{
  "n_experts": 16,
  "experts_per_token": 4,
  "normalize_top_k": true,
  "routed_scale": 2.0,
  "balance_bias": false,
  "norm": "rmsnorm",
  "norm_eps": 1e-05
}
Below are experts of layer 7 (counted from 0) of a mixture-of-experts language model. Rows are named router (the router's row for the expert), up (a neuron's input weights, with its number) and show model dimensions 0-191. Each number is 500 + 50 x the weight over its row's rms, rounded and kept within 0 to 999. Numbers have three digits each.
Before each expert's rows: "mostly gets" lists some tokens that are sent to it at least half of the time; "comes after" lists some tokens at least twice as common just before its tokens as in all text. This comes from a sample of Wikipedia text that the model never trained on. Tokens count by the router's weight.

# expert 14
mostly gets: "==", " and", "°", "===", "The", " =="
comes after: "\n", "\"", " by", " U", "″", "U"
router:546478560442473457537382610502511423515516470466518442518506618483484402463508474358596499450470406474502518503516632585503526548521486525508539482544482498441446470559487491479546453557459499424468464424519464578526499533438559540506504479498580498461531471494511445538343545485474471582429480511463505509531526604504481436486528552469507500496548532445576502402455505523489482331552422514547502512500441547402515454519460588529402463434476489543561494465550508489513428515564529526412552446584510552526545509557506524487558533499443559555437463501523473490467582442450504510
up4:461520434486512489541442418528475518543511496554507519506519519500516470474441477490450468520517562531504482541497499509566454531561517497509534556400493643489524563491437496451447528528488561546556502493444526543499584557463482472412465529501466537548521537514453656546482429561580571491523522495613458472446503516524458432471538527520433600578538513573513419420507522479404616481483445519470510464477460484522505484588509550590573386548517551383598520474472479612551565493450519530536494566514443476603508568612401552531530544436518395475543488473518528532571471506444532546
up5:458478513603578533505523502480459529541601528623519536427513546531541511478456503509518551501415477438517418484536498484483541414397477496504574532585498493474455445625387537533511440554455422482468453557496588495549548500541467558553495477494398540486518563491555440476546544398462515443530478532547487533496439587514500498510523440490421454474448427495452597572475520431484512611518491482475460403445611462592451492476526528544444527532475544469405536531518461507577476487415414440516547552481565454476487573584549487379501433441499464497476504511476473551514546471427563506

# expert 15
mostly gets: "°", "′", "″", " 0", "#"
comes after: " |", " 0", ";", " 1", "|", " 2"
router:533545516464503495512525488459530593501488393470485469517482555497427402392530474558419523505498480609477476572533537462542530457520551520591522526479509565520473485354502445651548441493504442439611573498430447474479563460569446472471528548506510489345493515510535557521581531522539477468523460503551448514515588537444551521419464511513540447438483505584542496527528484523472475507500547504449454441506437488546555513493450389502479424410432504521426533481403499538565431520511448537517498446549504414467494532480550534404463583554470581614448517492438459461513580518525515494
up4:449581555506489530512521594470520549534485487420500594526513540617452461505516457482555470477523483469444554541539526582517447498436508482441545533506517514505426487572502532549598560502561443569507482460532554667498512505413473541615423549479473529602522445510497541453468456514543427489556582442437553484551540593491464552560494580455509536560471463428468553535508547504458500515578527536394479552459429523499486498497488472457493493497582524496492574418348541488335438560415545524562461578519482532487473439508493489514495488510517562495470470494537425472506437517401504553
up5:513513458492430521493525582475510533483585522518527438531486358554493486521533427454484625392538464542555528516463438530466562406405495505550414514445469500422503478615449453536541630526478497444541573477534555594521478478463437512503547597478409540544489438489468459631506547513496513464502490537478552454476390505486456516533448511510526496510517527511447460476465495500445456474567473503394408587480472486468476442516510658492554483603498487497519492510399498560444522441482463465534484467472529560436476572471597448584497524483477413549506485516541475466530538535579551544

# expert 7
mostly gets: " that", " his", " are", " to", " it", " was"
comes after: ",", "ed", " of", "'", "ing", " and"
router:455442538493435537544555574452457485451547601602617501466483502467613458555474595579435499493567413461473440382565582510519591473454483516422603488500574451574473533583553584477516455537534372495497511491571478530494498536349506504461565591443561487513500496423544469526417469475504461557507522534467522517440493483501523435476558496521510442493490446519464535386477496506498500465523458405579525537486517580375447475543462638501460522507486477490482493479447454568498500520441461562504553558467455524459526531567499517529526549489482510487502509550556516446504483537420492454
up4:558509477604488454427437451574563513552511536496436582489576486485521487503457500509590477552509558518536544452510545515513504466475450464561541470525410552430527504465457533587614528477529527536423544479470452428563536462434476462477469485507604496422439372654507549470521464491560504380493638484508557465598607506503496569588511508471562511533483547504545559414478561497541557447444453454484477547545478568485528480389454494373484503485494440477562512494431582488467534464543560485542448459421454434519502470458567520475558499487437540555432532455476458501513525521508489488
up5:481572429480560539383530444406404484500446518479504477452501471508534429559524450498539507438468592482534342553500436608501406475457424481394465507491489623456487514525513452531424486475579521512387436455452572460532500571502562533565467545486552540588522485478531539500434484455556576511523460511480568505588491421534487484553446550527481458508535541499525530511510596551469454458504522526493471534573554508486472448502572553549417342540508499449531486464441486487502567460508545547473567535467528575557527444523544545457532554451559454492535468616563553506517438530552493532

# expert 2
mostly gets: " p", " K", " Ra", " Ba", " re", " Mo"
comes after: " the", ",", "-", " of", " and", " a"
router:537431454504541635437529514532479543442494410563472481514450437472428542485474601526495494397475520473482531483554501561464394472442488454551458560491533507469503555501451450546481554505416533449401551495464403512529463567480419441597447501472508502554436590547452524474582514492468492527434491473521499511441477488397478532487540465541562480450617455349455512456528485472513395522508559512569460514431531430510547461548548480527557550432599531483527560503583553536531520522539536474552546482514458485441482470401517493578537502523609505491495638550473523452488437555581490506
up14:559537508481485390430521438521386439489551512455480634513524463515460504537643534577458546455418456477481450507464505527528503488503477492551466534555438431505458477454486545504454538619509477495581431498620515443497466562575485479535480556465555488426512471494488426577526494517473521541464525515486464510464453479416579489505319547523529609413527559482454604561446587479496501498500375487469513432438525505528533551491503564473488564545452427528450446568452509540512416444519492533481498584512489482510519515581424475450509504471492615462497504582548508559521436514542526481
up15:499494414471394520476453410501518474615503544409501430581516478504517481594505513559558591543563523506585518505516506499587548507530486508496501502580472488506476510510452547443469411536600544498453503541468530471479460439546516488453564539510514525544440519527444487443451555503535449417504602539520456485475481505587590503439529452599424532616402568486564381477583553473508584428488392559470551430570485519488569473527515466468510495473511425518523500515518533461467589596534500502429391465405536478484529487481448554452534477519462506457529608448435573548505560549525457508